Weights of a small mixture-of-experts language model, trained from scratch on English Wikipedia: 16 layers, width 512.
Below are experts of layer 4 (counted from 0) of a mixture-of-experts language model. Rows are named router (the router's row for the expert), up (a neuron's input weights, with its number), down (a neuron's output weights, with its number) and show model dimensions 256-319. Each number is 500 + 50 x the weight over its row's rms, rounded and kept within 0 to 999. Numbers have three digits each.
Before each expert's rows: a language model's description of what the expert responds to; "raises" lists some tokens whose logits its average output raises strongly, later layers aside. This comes from a sample of Wikipedia text that the model never trained on.

# expert 13
Description: Uppercase letter fragments inside acronyms, abbreviations and split names, e.g. MMR, GL, BC, the U of U.S., NBCSN.
raises: "east", "aire", "rate"
router:447517435464529457514440509457542479493412450479609554446509444465532474506465581445492408529558511534602480520544484524543557639528459561584500567509478386449460505496512531405470518475563481
up0:557511466490460466439472485481486507435552518513534499550461521558542500552501418492525446433492522518503384511470536436465440499563539483507438547479600549524457500517443509484533450448483627
down0:522557537501460511473497423575572497418486537476521413536505457436459500537517472523537455473539464539433500474490463529536437472486437424541488492567550546495465515511507464480563576501500461
up1:628528429562552453532495474505502545485592580493486468503467544537477467564443471493425486467551611413590505415501508459483460484506466491505459506562418435516559602494503510440554441571423584
down1:471545594507516552418517509532456498455601539463497518585457577334460495464498495549396512529503427537619511412476471569483464427529519505535529491464518524586608582486496473469538511511432592
up2:521500468574505435552476515457434541489581502470462448451513491489487504553519506537435416487496620538557461390501453487455437536534419474532548530487501440558494559508477432442436489450479523
down2:511572486531576535496525418509471486460544602497516674562472524454540543484529545622503528482439476406557553478474459528540493447484519467445598513560572496522528632496494479474505486463468494
up3:578459563434475454452496497530562520548555500455552395477467490513486456509507482448517572534431514534474458475504595471390425496513589437506516450505497476430518516527453481557465541519477476
down3:482437550512471489445517524478424512451532583562517447562489460382498498456468498476516461547514495453432462563559480471458403574474496498591429413508578521614462498507487436473508513595403453
up4:554485436433475531531554547490484592518521511436516505555514541539509443497469411474511491440411533459525437501442514499511430481514608425522494499533519565453484522536435539492480489512432549
down4:454504493487493471535475503627439482573422482470532398519457473587492483511492507522457533456506557566492402460450529500473545391429506483368502513522453509573507397456530560534539486405556481
up5:622561465381465487549546538570481518521587508514515468443469548628530554526391542509464470427468537466527545454424524562470459444503510535464629593539504476550431480494470469539545465486469467
down5:536516476431521607462507466477381524545533536422521415536400499595481531546496561583503462537475521437445522509430480423547472411523526451483506580522546548556581551587524469468561456451461520
up6:552417512597510493514494562615482493439517530534461515467539434486428543463555467436478539588505508559452483543488514493506515542547572471530539383436581521499499478378543484463540553533406532
down6:428442583554455476518663546429502442468526527540473428460570532484448447503560629571558484545483553476442435464533527501581494529522496476533516497496472392507381528461489502422520572543518506
up7:518522497567515545468498502495532601492570532429507455479505706513558600445370450493516428380526524554516457473462554449543450584378499499515400477512510565502546517562467435569509462524512533
down7:461485576545498541537565415496613539550460484486452389564560417536562523515535470571479592483510556507431437538468514479458511534460508446515512427456483535538437498537537548539510512533541490
up8:514504479497450495579459475548538508497430449395484445563412506540587502444550518474456563494388548499549445468476576443514510575420471514516499467494472523545519397495446501434390405530427488
down8:465488651509449513589488511423461459453541408424427440526564530391450524480492584468490466381511570611451466471485452521535519415463483445452546507437499563481518498556499552580522567486461504
up9:626449470492495568519450460451526545498558481482429443501527471600538481517436496491433528494406518444444434513456475502387465483486529309617422527368467479472521496568429538510488410549517529
down9:544451448485489503495496487536511448521421603409531657607533580513544511518379458452588570573449508459454479528508533493413537638453561463505404447448483427533524491474443567539554503522551505
up10:463501489444538438510473530571516481545506555475487489550538520559446459399535453491395518608515552469429462380556515530448492526565533609503460506558482422501517492463419528478370516417457483
down10:410438466586516465460538452531534481539522436531555474556556497437462439433486479483440533439505497471501512519505431440511479439509508596539452505501386543480414479547528560518483563498524518
up11:556433522569474517492419479488397477593504526611443491505533495465525547493552376459431517439437468519458439385512507419414530419539560506520488499550492447501484513490526505544468601497439609
down11:545514519468508485461400494454449511507506492549513449459429565422532430559512513426482446501501453402504572516541580500488413484552522553451524549498422651432429485574433504475607528528433504
up12:478510485498468585479488448452494487515523528499431472479473488499497480478584404463535547629493583465559466452487510584388512504548446470582503497431414463553456485621476531579485493490445421
down12:466609448566436538471559462542431402428537411550499510526454452544477478469585489493478554449461518638479541503507588482581521470446534508498458495531457549541483503550524443531587565491524507

# expert 15
Description: Blank cells and small digits inside pipe-delimited tables of stats and census data, e.g. 0, 8, 10 in scores.
raises: "whose", "raz", " respectively"
router:549414445486541509602498486524542546580497550501441486581563580559488464504502422474521467480484618543503405452537529582446536483640486470523453400475447582519467438503548501576478565498551495
up0:546534491528475450424575486520499439516525475474573392507553505507433521476482480494480563472331467479481499472456444448497393503458561543489544495563489458514522486504533481520487442394404545
down0:554541541504510504469603422492488432474504532503448465487461541576532495528489546535462515573439529538523450473457516486541429561522514444500400506487491409485541549478567417510464492485599597
up1:495573514466543412498492515626501538534497468439513441451520390498512544480483556389550495494518526409457569396457462438428438402486486547516487511542390420437432589492574428418475509434496488
down1:449494552461547501487543529568393447430534503448559437541487513504478501444487540433471529524563517541680433511438533516502460513539527448555461487482572508455440441509474495482454594428521461
up2:540527444515506442571464469532474463559508506496473439506478538500538479477495394527492474523498518495492506464519516448403390440517482500430426450517478489591587516544519401425518448459429594
down2:491521535605583503427428420562430408537523520419445462539527459542494527523511527487478510568422434440396503551459527529502444500510459413558464496489525450479563520568475445477547448492528636
up3:492490510492480574490479479549512522528539518468524440529569504509537429485463514411561470486413495554461533443443568501495498554460494489460538419437659438496534435454522539495506428527517585
down3:453441600539537592523500498528495528483483563489534467508453462397497499355536603489495454593524546545565446590513514567539507544512492484495495525588544611452431543499485484462470512527414485
up4:508585517462551519501509551441454423549466464557514468429484380515480486513429602406381503542488413472531531459506435518489486385487599549387490542587484485540450482484495619463516513443470462
down4:421439479469538480552434589457505526530517550553513482524396546517401529512525495499502514526482573475521437527464559419517525534492487511501577469484450585487445514427465381446440547498521514
up5:455490490489466463533501467520530476574434499433479469516569478432490584481512439566552527579415530554583714447494444474580494565552557602445535453519480515529432482606476447519536457386521471
down5:473593477529454483499473524408524448518585527533521523565544501401537446467562549539461471458479559467541645481461593432510474586520569539469516471563594383466551586525483480508474580468560440
up6:544482456434529541497574524555522484599615480525575505463530417536491473476505511462540458586395479565458503547520515440472454536567517612481516444551482443535436534621563457568544481369476523
down6:444550442525536493645463565474485511512455479488477370480450434554460561550420492493493542523526626537535448434406541514433437507648411445503514519469470547589416420491478454522522476493596529
up7:498414434504527599476473502431466470478547624458469502529395603516473541535471388562613413501431573544539463518541488475528484481523526399413531472493423480543429453544484485436539512529542561
down7:483422536439437474523512529542461543462447552568522476501534485452587434505539441487466473540504468515488448500358530524485565489537578481456548500499529562479466476556521528440446620520574412
up8:501475455458541579515492489546513471579574521452440431567521544566555545438478529366549616467428490506480523511459499558533480516532378477483546395563526480581469406447527570400535464490494539
down8:432407524486528562498484487506426495494530554496462463502586517513545546447421470533469551509504506519563629543448472618545532484473557451503562584573499496516549390437503531435455493481609515
up9:527550553544466483489433478510445496524546505468469454592542485587496451496471571576496484509595481528494518400484543393523464413512526472464423593536494499485510507488497392365480492524491543
down9:487470529486516529609523485544539455495462554454499499523487459392479474519571527465461511521621556569495544520509492399505526535450542434488522486579508451521464518540489414415513483517415474
up10:454518449469427510442586485620488528504442449493481474476502465418508529489515489547495495592499542483432609422513445541522480517472506519430484609441460442527500485482565484514532460560423477
down10:490459523475546491489466452560480496437508505524428470542504494550619512447508514511601551592421546484421454428274565533497468461468483453429496564474493490470474447437475495407498435503503505
up11:431517435690490492426485469466525393415490461455545498435482466395585561486482461548461412530527487482553511453530483520476432555487469525524401538480415432431553508592570410484421511425403501
down11:522424509484474519498522429598555490483488551540477512560441477582496487420570474434439521590567543649518627530471593500502546501588475515511558496550580493520433446571394461519445505508519506
up12:466483467437464471480605527445525460541500482520532502498507438512490499552494531499515489635484517353453569405518365459508458539476466623490510508562520401602536542543536450514436549475411429
down12:502420549574425477550536433560480476490509502476450423628478472578487414353526492525420547457436486636570486542472502490416490536443538480502491439517471598540500360552394447509476494453588527

# expert 30
Description: Latin taxonomic and chemical word endings and separator tokens, such as -idae, -ensis, -atus, -amine, spaces, pipes, dashes and ampersands.
raises: "Following", "ization", "lift", "ical"
router:479506458585496522503455545420486424467560504449451514429446554478429594518494530520424516478545541489621479445497398431535524469379416535528466484474555481446567596592474465453484485375548467
up0:463457521575502474451528420526415524476508587507424470525433530524545494431547424517565403545540485425433565568451497455499533544495471541536532495484509442513482468510518434582539550412452447
down0:480565591522544527485580561412549580545539576493509537490471549355527418551505515437458527743453502452458451414494508531546450520509581587474446470529507439464452476503406525458534516438409472
up1:592469491438526499420470444510537488575512519511477496477516500416509534482457497393581427605491507492505505502423537524547482502468535530537586604572473552569494549512487509574485536407357425
down1:429448523451548509489511468435609501536453488502581483480518544510454479534529484481563541567441572495436417493436548563558505471470425586521499369483557463495521467428503551497478559507477497
up2:516555455503517520493408491566530507582526617483553443611466515529425460439375508502549488521476503490397468488463503589504441487481513448502543537509502474501560370476475597467512470485521524
down2:463470542547489478455463508476478423503523591423490483532589531546477477514369465486513407488492589526505550417515499470499482571526498514465534452504514439567441520585473538461562375516482575
up3:566500473536468444427450540465433453547576483593408454461584452493513521459474453500639501546498491491498581482491475469449486485668544402494474516468534452520473437495525544581490460435534579
down3:431526439576503477483510561395554513446550521490489457425610480416619503478500549539493455533499477479499578450476573550433441514560483529502459495468446586480474476457532446486494517489479519
up4:526446452486477473552516521478498409486572554528468450473501486580501517452510483479535504477502522497522449461412499476477446569493460486601495509516454536621476463457470511441456430528523472
down4:530429487495461504586606474521459577467506529438513605539462548513495531450533515495495600415447526464498553507478448462471449519468478464448473512464525540513461562490465518417501595493566432
up5:531514458436432334528489558482515494497495551591510455523552480553559514465419514523504487425554471579588407455540631575489538517446490472528456487419486546453601475475454472545468505472471472
down5:480559455483499507453506446501519451489501479442532469542521456562484505494550483517509522477505508471463447508518539474497463525467585464554434436506514495372458497529447551560564495503528420
up6:653418521524512493516585488620514444494504481486549501573517493469557489473467560483576505675461440533429422479489535439498491562486534577486537498449443475558483523565538447488480590465522507
down6:467472512388471488487502514620552496513477512590522483546481545556477470512471559448421453596489571579393484491503531515452538473503481491541402487441524535444554493432542519464497442523467457
up7:468494471491474485478524320550465436489388564345523466376499541465530496509545499500496458546541447497458527492546516487462422554628458490510534443515369538521489502628414452451513510409499469
down7:435458541510558534504468475502478504473544566450487502481476496461513528437489385452584413537475478527550487450543504562567523466467503465476466493578518496536443462533488548490503548540527472
up8:479548436459450519482446437499497467510503539503419393567504508520490429435470438476585557515455515537446485495461543526511460519576580523461472534516498517558494439511526534490539438459462580
down8:484535436498458471585470463457484536452530538514483461618555513588499474519513455563527397479484486438367477480459470368560456627473392532462453528423503454502565555533506454461431443542470517
up9:493487566563477461465534428555465505452549444536517443430444525387411419505483583495443432478470558469514560424512493500559441386406568513546441526441450495471477527425462421433450456467431622
down9:427326482449446531460487477465543543530513520588533477441544465486501523480453463484564491525511527456481607451518538512579474553500531517575504476478476510510469489538538459508579423537397439
up10:501476521620591544534501486610498425537573498376475503527591543475568528444383539504511493571573457508606506430475558507495454605458489544534450382514510516519573478489442488429431504541476489
down10:506481470545554464536504490512424505463500367565543488445526441628483512524522507550584479442372504451522518445477450516529412488476519447424491556451511511426550493503591489483466421509531467
up11:543438546632496489538538525519508485544490536562498468396493484491470486482553496431422534503392515399488468377467475561470502571510474525483423550499510444491550481497460536493478450431516541
down11:631499535419535527553538607487449521491538438631550528436434464458511457493397474481473543511588380427567468444521475439482439524532493451491416430535537549435458472480509501441485474504550463
up12:491409486550480562465511529552429514410528532483552473501493515492542512517461543395495421471536470476555466507477525551504485467508570552595375505391489505520473452460471471484466502651419491
down12:577497431521511610522546496427506488568496497529501540457496506507440571463567474564405487467488470510584525491582481477533480565579464504482566439517556453499479565457578542447606522591532476

# expert 25
Description: Line-break tokens ending table rows, headings, list items and paragraphs, especially before table rows, list dashes and section headers.
raises: "-", "|", "\""
router:435477603635579517545535376532535520479384617606561535531544554469512422434543515524505553480507416500527506518531531583529520558627549496528488497523507441567468594513534508527466512512432547
up0:569572481496504515478496482428440467491561475536499456494537347398493550463526506479525386525591491521620476496475499539530479468457483443477488592400548620368559470500481456449524611478528502
down0:480533449465558522465482581494408546482553438512415687554469487421552567529546566495572497546511361470568449527427470418493475519445553471449504520548444531494536418452511518450553578483508483
up1:491585501529464543552436514512461452509508458462462499522484401538544494506533374612539486495472562384536536545507528491487480451522500462481556567473422431417500469521493504468476575509477509
down1:433429439506498537427561511491483377532421584405507454541698547489524498475545521503466544475462419572605471534375452493525578516508517467469438462592555504571478468455483472530582558479439549
up2:535380517508508497438503552533445536558470470452512494437465529564492489477539605454555514613492473470569444546528516548517464484493631549556545424436421420526569337485567481501473504485528496
down2:470525571447552405503562545517505595458589382495474627517464553560414550542553415576456428533478506552468509519509460502430464569481498429530520501491436470459529539502490500467479480494508466
up3:560524504495500478540550656588464522492533455557488493528436460551465564539565329502421486491461522462386440542505471541384418462488495477479539502457422606410517375492409526522498504382494513
down3:556443503508458540552537377482539437409427589528525354443488488435488483489537538458427505465615528510530495549470585528575446484594498383471545482465521557506505534520617533493405545510489524
up4:484397464512515572495456460455539530486518511582470490389538575546556447514435646394453472407518466497486576521427451548420496514498442493503426509506496587488464610567483535533425527543478522
down4:516587454475391488556433529601515536537513466506537516468478482458625541514433453444517457479513602489484453497497480509489537549452427465591533447472453486460510447491419487536550469601582407
up5:568473480472542475534532450473522457441505490535497477497443509480482488616548457549487461495492554477552480480457528441465540443476524475551495485502437553384535524629429442481494591461550391
down5:457533429530543464443511551571548499610476487570512614506566547506561444427461452469506478465558560451483465449251548526455506412399517461523514514478554471427507459476470523502500431486497547
up6:512535461480527433444524419420489546469484486493499443503615531545478420483494625442542456542416534417431614439484425540401531450474432498505467537539512408404594593591524508504468459499445501
down6:476525562482437483495406523565476579522497514565516610507484549451533429450493424447503528459598490453552458468278584496478519559501514450463460414476468590411453448481507599613552498456532444
up7:474515474494581409469436557452503465535505525376474484478571484476498452437522500605574478542538544412636660450556528487563510549510575436469549550499549481494523481425523504483412473396663536
down7:547555519526488567544429499566517545511544548519458473542523405550495527550554528528467418649436419559460403573438532534381588425487463550584460494525476535603545489462492428482484545495407577
up8:576493514459535516530512455382479503495556448498504448489540375409512530479589499505529413486548526549598549522457516543525433408475456467459537574440517589445569532594502425438526566509521468
down8:476545459500582509469521558444389566502558407494394640529493444458574498546573531551598507499473397490574478509380450451474449472452580444438537553507459565529587402489509549443506538477492490
up9:438474504515414494507506470493535409591474497427483498431539507502450516469431532531531482539530459560483549420431525566523567493475482517554377495509482478523506448516507444526531580414526369
down9:519502462531505527525472485563620532509584496524528515538496577532505510471459469504492402504463502469513404570499415484498551539369444487597495461496412557498443520430521462498504502447524550
up10:553541457428526480486466521411455508499574421538530475505510402374503517465559483478522400452578507534594534529511483495525447442457478461490466622396505558417561518426485459502532612545544455
down10:476552414448547493459503574487436534496554430532427671520485479460568529479570534519582516511549360469580467513442477411512475521442573494425467525552444564496493433440535498472523549474537464
up11:555493488506540498438486498413534506525498494464405510421536501510390523572556541461446470465664522486579474475482552459443544482509577489536422538445541462525659491553445525469440495540535499
down11:494457359439497486559477563469604510441609410477536552546476555545518521547393405458508516478471572465483552478399441511441486522464467434503583539458490493557531483471489434440492535444590420
up12:499502463543560498508471424469492400484511508475498490458461426514554566520545573469481441434490567489543412477501426505465508375487471466544492507403404588585514468562547528562504557485440478
down12:494427484475520550423468470466548462557553517486482497458532583404459466526514465450314577496472511561489630513492517585509507561523535482486520403515587512520310541521435524488493480519523449

# expert 43
Description: Years and month names in dates, often after in or since, and line breaks, e.g. In 1999, 6 November 2018.
raises: "–19", "–18", "-20", "–17", " enough"
router:458557490512502546534538482375511491469508509470600516511558535553461467495393432477511513499498574478451560528371464510486552578506545550458477406567532580557485626494515441541475566457405545
up0:563454502494530542476465501515452464547578509505537455524432535465533487484546513476406382482511506453523494437455567517551385475524501396520560544391529477410471501596433399385698441440543552
down0:450479567401459477524477488466465457464480487443430576477569579460493517399615499521453482611547524536445478546513495408513451527488588475525483511508489498505435535484537514507516486488565521
up1:515512565561560527534412483500428439497477483387451457550492486419401579426508438514466426473475441518513500542530543551522519521427524433451506488353500504531550436543474391391479460506556500
down1:463492519467500550463497510507543487463498520591519562562451491504444523499534510476527470457486581517522544480535583549493537491425479534479475403555456565509383532532510499376552598459521521
up2:467475517516571525495494433480510522457549479512485473461504431534489541480499543547496476569549412538566506481557495476517378607380498528493507558399488504363561500570439324488462516525548530
down2:593473516486452555511518483671624552497492463532479525519487480500612456522532452452500517483532523508612493475420526479500426597435466494452444428505490531488464386434462566483593575547537523
up3:410460538494536520467440437452472534503496553471417362519508558472504470445571518476623509546552494503535472448505501439475508537371451464597499524534506456504430483578419414623482508366554435
down3:479450529483458504450546568552544481537513495539440684572455554431493536496500505452446489474541498539500452513515397597556495465422517591465437548505563552425489509487459610540497482492526521
up4:426559476549469443538445498537480477481463483458475484505502559425489474607498411569544479483520533489473465491476433565453466461543511495436465521445442517473535414432560539446512461475571540
down4:483562422507426491436484484463556490442430606450519587505467559443489561515505533504480472471576469381429498505422569558446543494511506412455532507495555471445537535551505494481602502464491434
up5:544478465466563540474488477540485469677523444489444360485550443575590469407465611460469498523392497505579546468508515484504501522514505510506476486509469498506598538543571516611449463490419463
down5:496464417388430415587479523495502498378474481570537592469386495485513570606536515507484528511505492500504530427563409454570477453518467545543536566521497486443478527523495626429607407473550477
up6:504510455556482463567371544516517588466484460570418453550469583503528513492497479504398420453508504478439401506469439594398437445409524526554417548530319474531582460445486579459469446432462576
down6:518534410518505620454499541437532454577487531494562569462564499537462501543564541510384564504522476449488579482434533541462522472459453466454473491489535464474570520419479565449468419513532441
up7:504506534489412505431392456509443485503474535409417469533496547524529461467482465470563526548482474486503389481534544478475506443481525367527511531468517438505456412513468475490558461462501566
down7:570472514489466507559574467472509442416456497572515543562486568419456581528545584634500489486524498430619485511602536450541483459513527551517508537567437416489543569570539474434523475649469590
up8:547569497497536528468495511548476453582474530480413428525485526529438475395551599465535548514532463493452401454513507488485364491562584511453499531497589504550540295468485559502444541448565596
down8:434508557465430500437523439557523565511528487508469615505474495568501423399465461489496550409445494478493480494373413524437521428457492464484466493613446536492617527437444460421526536528540526
up9:471492568530458483495564363427505432513445504514450478461529427451558549438512533616595505481532497527542441492453503473530461415543486522496490575456480493464460447489547473426470495511555538
down9:502510446451431374506462553546541502432430593525551534521540453603425566437541521476542591557504534460554554495476500545504489570588430442466564473569504606572491436477487590497506464527563553
up10:541506488507591537425530465497481451482538393556424440388535403488507596500510500460477494532479514565554473578447543470500423536522508530507478494456448463502473436541511429535504565465521501
down10:521567536456469543507448431541449578453475442542493607401496580426471547475459573485462474488430488526492541479514502540535501611571414449528548546535468512541501546462524470449524507570527535
up11:498510495596540530510351463497508481500521490542444439470450593421546413460508522497514446538498469530529383490498555544420384450525447454503397533443466490555566405479567502464492442440543497
down11:509526520467511450459477573624501423499447508529480591508533487498518502518597537403462498469479435497518526454449483577585450472514439506468492590456474570573521502422544523469478345432484523
up12:575504506414492503547499507512500452522512561597529410511494574539489542627541480518560460504522545538497502541456631528406453539493524478461548459413517476500518473524499445429432509525472523
down12:470518560544439476522523457422543500507585498463498509520408511475497542489375549447567475622471503570491469474467420417547548494499559563477393612583511464465497562429476485574521491523483538

# expert 2
Description: Personal pronouns and contraction endings in quoted or first-person speech, such as him, they, you, didn'(t), I'(ve), what(ever).
raises: "moor", "ambigu", "loan"
router:480434434527427473402517501560492487549564494446427519548472562502437421382535377480497497567519458479465589508497534617487449496535567464562531416502425501507437499473460528581476494568468524
up0:410396502524450538544485485480563533428452484386506491522487487425524476423534486535467499425552505489560395459460522487524535530512498424570501447477472502493451399506464517448488378438496517
down0:495402447471477445516555491480416544489518518489506585530451446433513398471543520482553569526479550589489458506430480442492478485501558518422526463503515494538493512488492550516488476539496468
up1:526522419596466471548493504586463540535424579465420439557590481519510494519517510452507543450516480444576496487520620427508402510507453510463444584489421497564464553619496500511412390430482481
down1:510386491567566510472496546484472524522551589595558492443537548482464471478515525480512575444518514487576511450481523537497542463518482498351475505546478378564580457518513519388455431509471440
up2:507546456472517456499539535493493433590509581517462480457563397539421480557525492576483488498537584444425479478417541485586461423461532490558445567530496436489584423556482526426487451528426439
down2:574417521462554500464425537459476503526453584541565519515439501494591495549547513495535459535434560477508504414550495510462468608480471496529536487537399444514499441481576589514504514511461525
up3:571535529497473504434518482475558471532564492513426476571507546507469502474489527416493463559471593565470457406534499542451485471382517488581468525475425502481515453524502597492539565505447498
down3:525630482453567456429502424479476449567497474516447502540530556471472494426514469578477509449478484452536538420497445516504441422505579456515485523496524539535521635423485698480465509487428565
up4:585554362485494489589431535402410552470532523509507466545461527511546504389505487552588444493534467514555426527537531471485482535569491457480553453515501539516475403485434462562476521489506499
down4:478559442476491474520523622366529523499498478417477504539514473453575530469489541461666547442530500459455458415412479440456516495502509516461446581497504435572534469469466490443442610456530383
up5:450506463476566431548305467509459563520506576482422480422534468521573461503590510482455441571450482574538532531472558494537494538490476451523503468462474577569531482460482554462487554522509516
down5:420531518474535447476545467463492489500506615527533585519565512525448550472465527627484598497555476576503483642545477516454587519408440501475515553489572505480428452382507417632533538529515436
up6:516585484499503518474449461540471499528366560492409451451484486512493438487432477438519516528538438505472468535572537479518481609524517583405504504475478501544483478447482505481526525469452509
down6:520588515557449549508505501445481573492452499450583633427575584471497535451593487556521465530504479545470510462544541478593508494499543465431519569510469489417561465451510517394558477458376496
up7:486497518520568443557438522639413407538614500521504416552536456539470535516409473507461555394429649480512409457503502509474496503564532440443451484405377488480466509558451524563558419499524599
down7:521461503608529491439351416487507428548516509534423511562502547445535466494482485513521556505471507360414543489426446528555430512458413471602438394485485471575594525497506525403584523414436437
up8:439535466461462448522511433504495513513349542545644516500504541556530516546466533461419560429521528476446476490490550529550413638478431516517483373516488500571524539543488423461504483477483477
down8:459499520520529540453462467569464494516430494468493548569528492478514510464541511466521499529470417613480603549480474508465542488410570488455545563617535539452518465328527474491444538442453449
up9:470539484507561456530507511512501554418543572460449469524507443518471529476535526449585501488397581471428563534518579563477464559474577507502496491536384484545501560535535410519530534481485536
down9:443443404452466501533514527447508545470551485552428398453540518532565564556516545561468582372522506465409525510414493502511476543427390426566508488362538514504413489567520419518587507495535552
up10:575441505520500468551558491459445460498523456496464485542518612491539479574520467506522557492495537499513402516484499458414481529504505491460507443518517420545527531541490554503475502514418529
down10:487539439519487469567523481434451478454488515474568485488520459526531533386611506497582591587527428539478464448440397440448534456554501479460509535491461554497503586386443498486514533581512562
up11:552554537464543510380482485489525499488627501596592476476473499549510501502521387557524497450532479432491491516531398383526406493448435461577512485438459515502591498546549525507495475338422539
down11:525472552578509502462548613521432408548430522500587582539593521492532484510396625513537396491505458500527517544505363510467501471481534503503459502613509459486570425485582567514496453560463567
up12:520439430491592527475413553479461542558505490461444474558498545554494472543401457438553407586542555593586462464533504501500392458433516506535453607555431355485589452442439459480466514555597446
down12:517504480406538550544487441528552474564493537563455497485534493481488420492610372485552472521606439507553413514487504479513392504474502555585510501468507515491505390467489537579514417585505523

# expert 17
Description: Opening words of titles and possessive-following phrases, such as A, The, His, Her, own, same, New, American, especially after possessive 's.
raises: "ization", "ological", "ally"
router:594441573526479395550469417388574562434523443465459544478501491424507449530538462460471378509480506515469623515548515479515513581422525544422391570496455557536524543463561537484538559453495545
up0:445514464602474468413504394565495528491469498470480472482504488501503460377461448453464467515508513577493553483488513507508489581492556518446476482479515458415462518476434495520395520462442513
down0:572524448491501472536483471467469487518500597470510502471590512389534520557571596659531491455515531515392537461505452484653438453541520512527511541538484402573470613557447533422545451533503494
up1:517501523454425472505457506568493497495523476476586465482527448432502522639466571542514515488537438423526469480496535549501500465507531436522482354532463509483508500472453464427572484475483447
down1:437469528522413527514456435531512486517468507469484366453483569490494493525508482497520568647508578532484415475549497430590530485474462444521460404489432496492473494472557492428460549489423506
up2:536449526525449518513498488485500474528518616506570459478442606474519609499333506503520448560450518535565527376547528463523488428523574481447538467484543475599391546580485488396456540516478469
down2:550486499544523456518471602487548495484469551506505554537532505380560515473522483484529499506406539468547655492490466515528521481491408441516521447594519422506500500563470497427472534471563476
up3:534573505484467524487423574466534476601505488527473510483493540620528457415439519457392581531480511509510402501486473500422536379518495463509540470518511477517569506491469472543484520552469425
down3:537487482482546456502485470496482496537490479455454434544467452508571534472521428475549496468453532505551523493474502566540546469480509484494485485463485501424552507485544564396478475528431502
up4:517484409590500545460575421459479470521590599482453504569431452478457437490439391557565438518561489485496514463487446520529414495557486460503436488427554514475578465479477506417493422489443447
down4:490446548513446560481440413466500394572540549437531544543548534583477507525519600507544402476473444623477529578452495468472576452470502517483502466615445518499590463458497492552445510590562568
up5:438507476543470455514540497530476453509514498603414464421540599541556526521577430442507516501467505524503512454458475445532516546367442513590510522472539480420498441550462468524500547477486530
down5:590458502538478526491539498505509537455482578544551451563511544526472510536476491498379527517468516486504427486582513432510512562468429513477470494462575520479554440541468496490517557514475617
up6:576440421517516445416576394540457524447487539459528483517425561569556488494428497466537544447558483513464553560597434524512476536489579480475446469513581555444558540531548472503519420477461562
down6:575642410533475526496496517537485470529525521414491569446620439429479464449536527553515463485492395528435558453547470524601511514488535449467477591517501464553475614555582479472524588506456436
up7:617518461541520411511533505582458488593606462498542471579532550491533375470387498436469488524370431570510498517478462518534380480517575486495425502552504508515546540495485411416492458455444533
down7:406553426517536495547501575466443470470517461435472534498474517472480571458476545490516504457493500565433391480511454457491521521519484447463367511587530528482547553466503451460508544538523499
up8:453345489413518485541604480489486535432436519560465487452375537467517540486431441426511577479550559498468491457481443527515496678458492398522483497445487481499447443480406526471492522541506533
down8:460480549481532500473596516514516528548496549561544486494518570391450503557483515434477404524527575442474501510502518585449551488565502528649496412537548465507493486566470581429442470503519531
up9:478415492520476554485450419495497558560630538504449421513550448516475476497566515431500575532504541430565481499495475461439509499386464436603410458441443561466454469476475516518524531490439509
down9:419457579444473509490538503541576528507529387482449423448483437468482499448586549543549519450497494382437504474514500576501562456444541510513449492533503543435439488401412413460534584488433498
up10:467386521482485470460499423513533538500486492594424426481410452491494470452523505546508454552495562527440491457539450475558528528415441513561553542446473541488504428554433413393454423504505539
down10:473546469564402548389513530465485486495515552516504571507514561425603479493483611525426446490542525501508572457612398529578446512534403554460495448463517534505465595544514581388501422461516470
up11:461439566609514439484528511449519492508546512439474485571445460446457487497525546473521486577544510559534435463560466451510450486592500397462457566470533483453480500466471432416434475480408559
down11:541547396445484416536433535398515472326493486454593582489451509622491473442503551548410566590511488508453470560579471499512566512539497569478477491457508499516466430461488521526414475542536392
up12:515524474520521492520539480601454511551566477460576437545496561464536473403479442528619556603477562486481418503478535484472476565522547466454529467464513513473543392570509534547472446470528589
down12:573425509562453505564468442535464469538550606449402401454454503577546479480519470589500484491547612484392451486522555548531448531552426490512521422430581425505471589579404515456485518476545503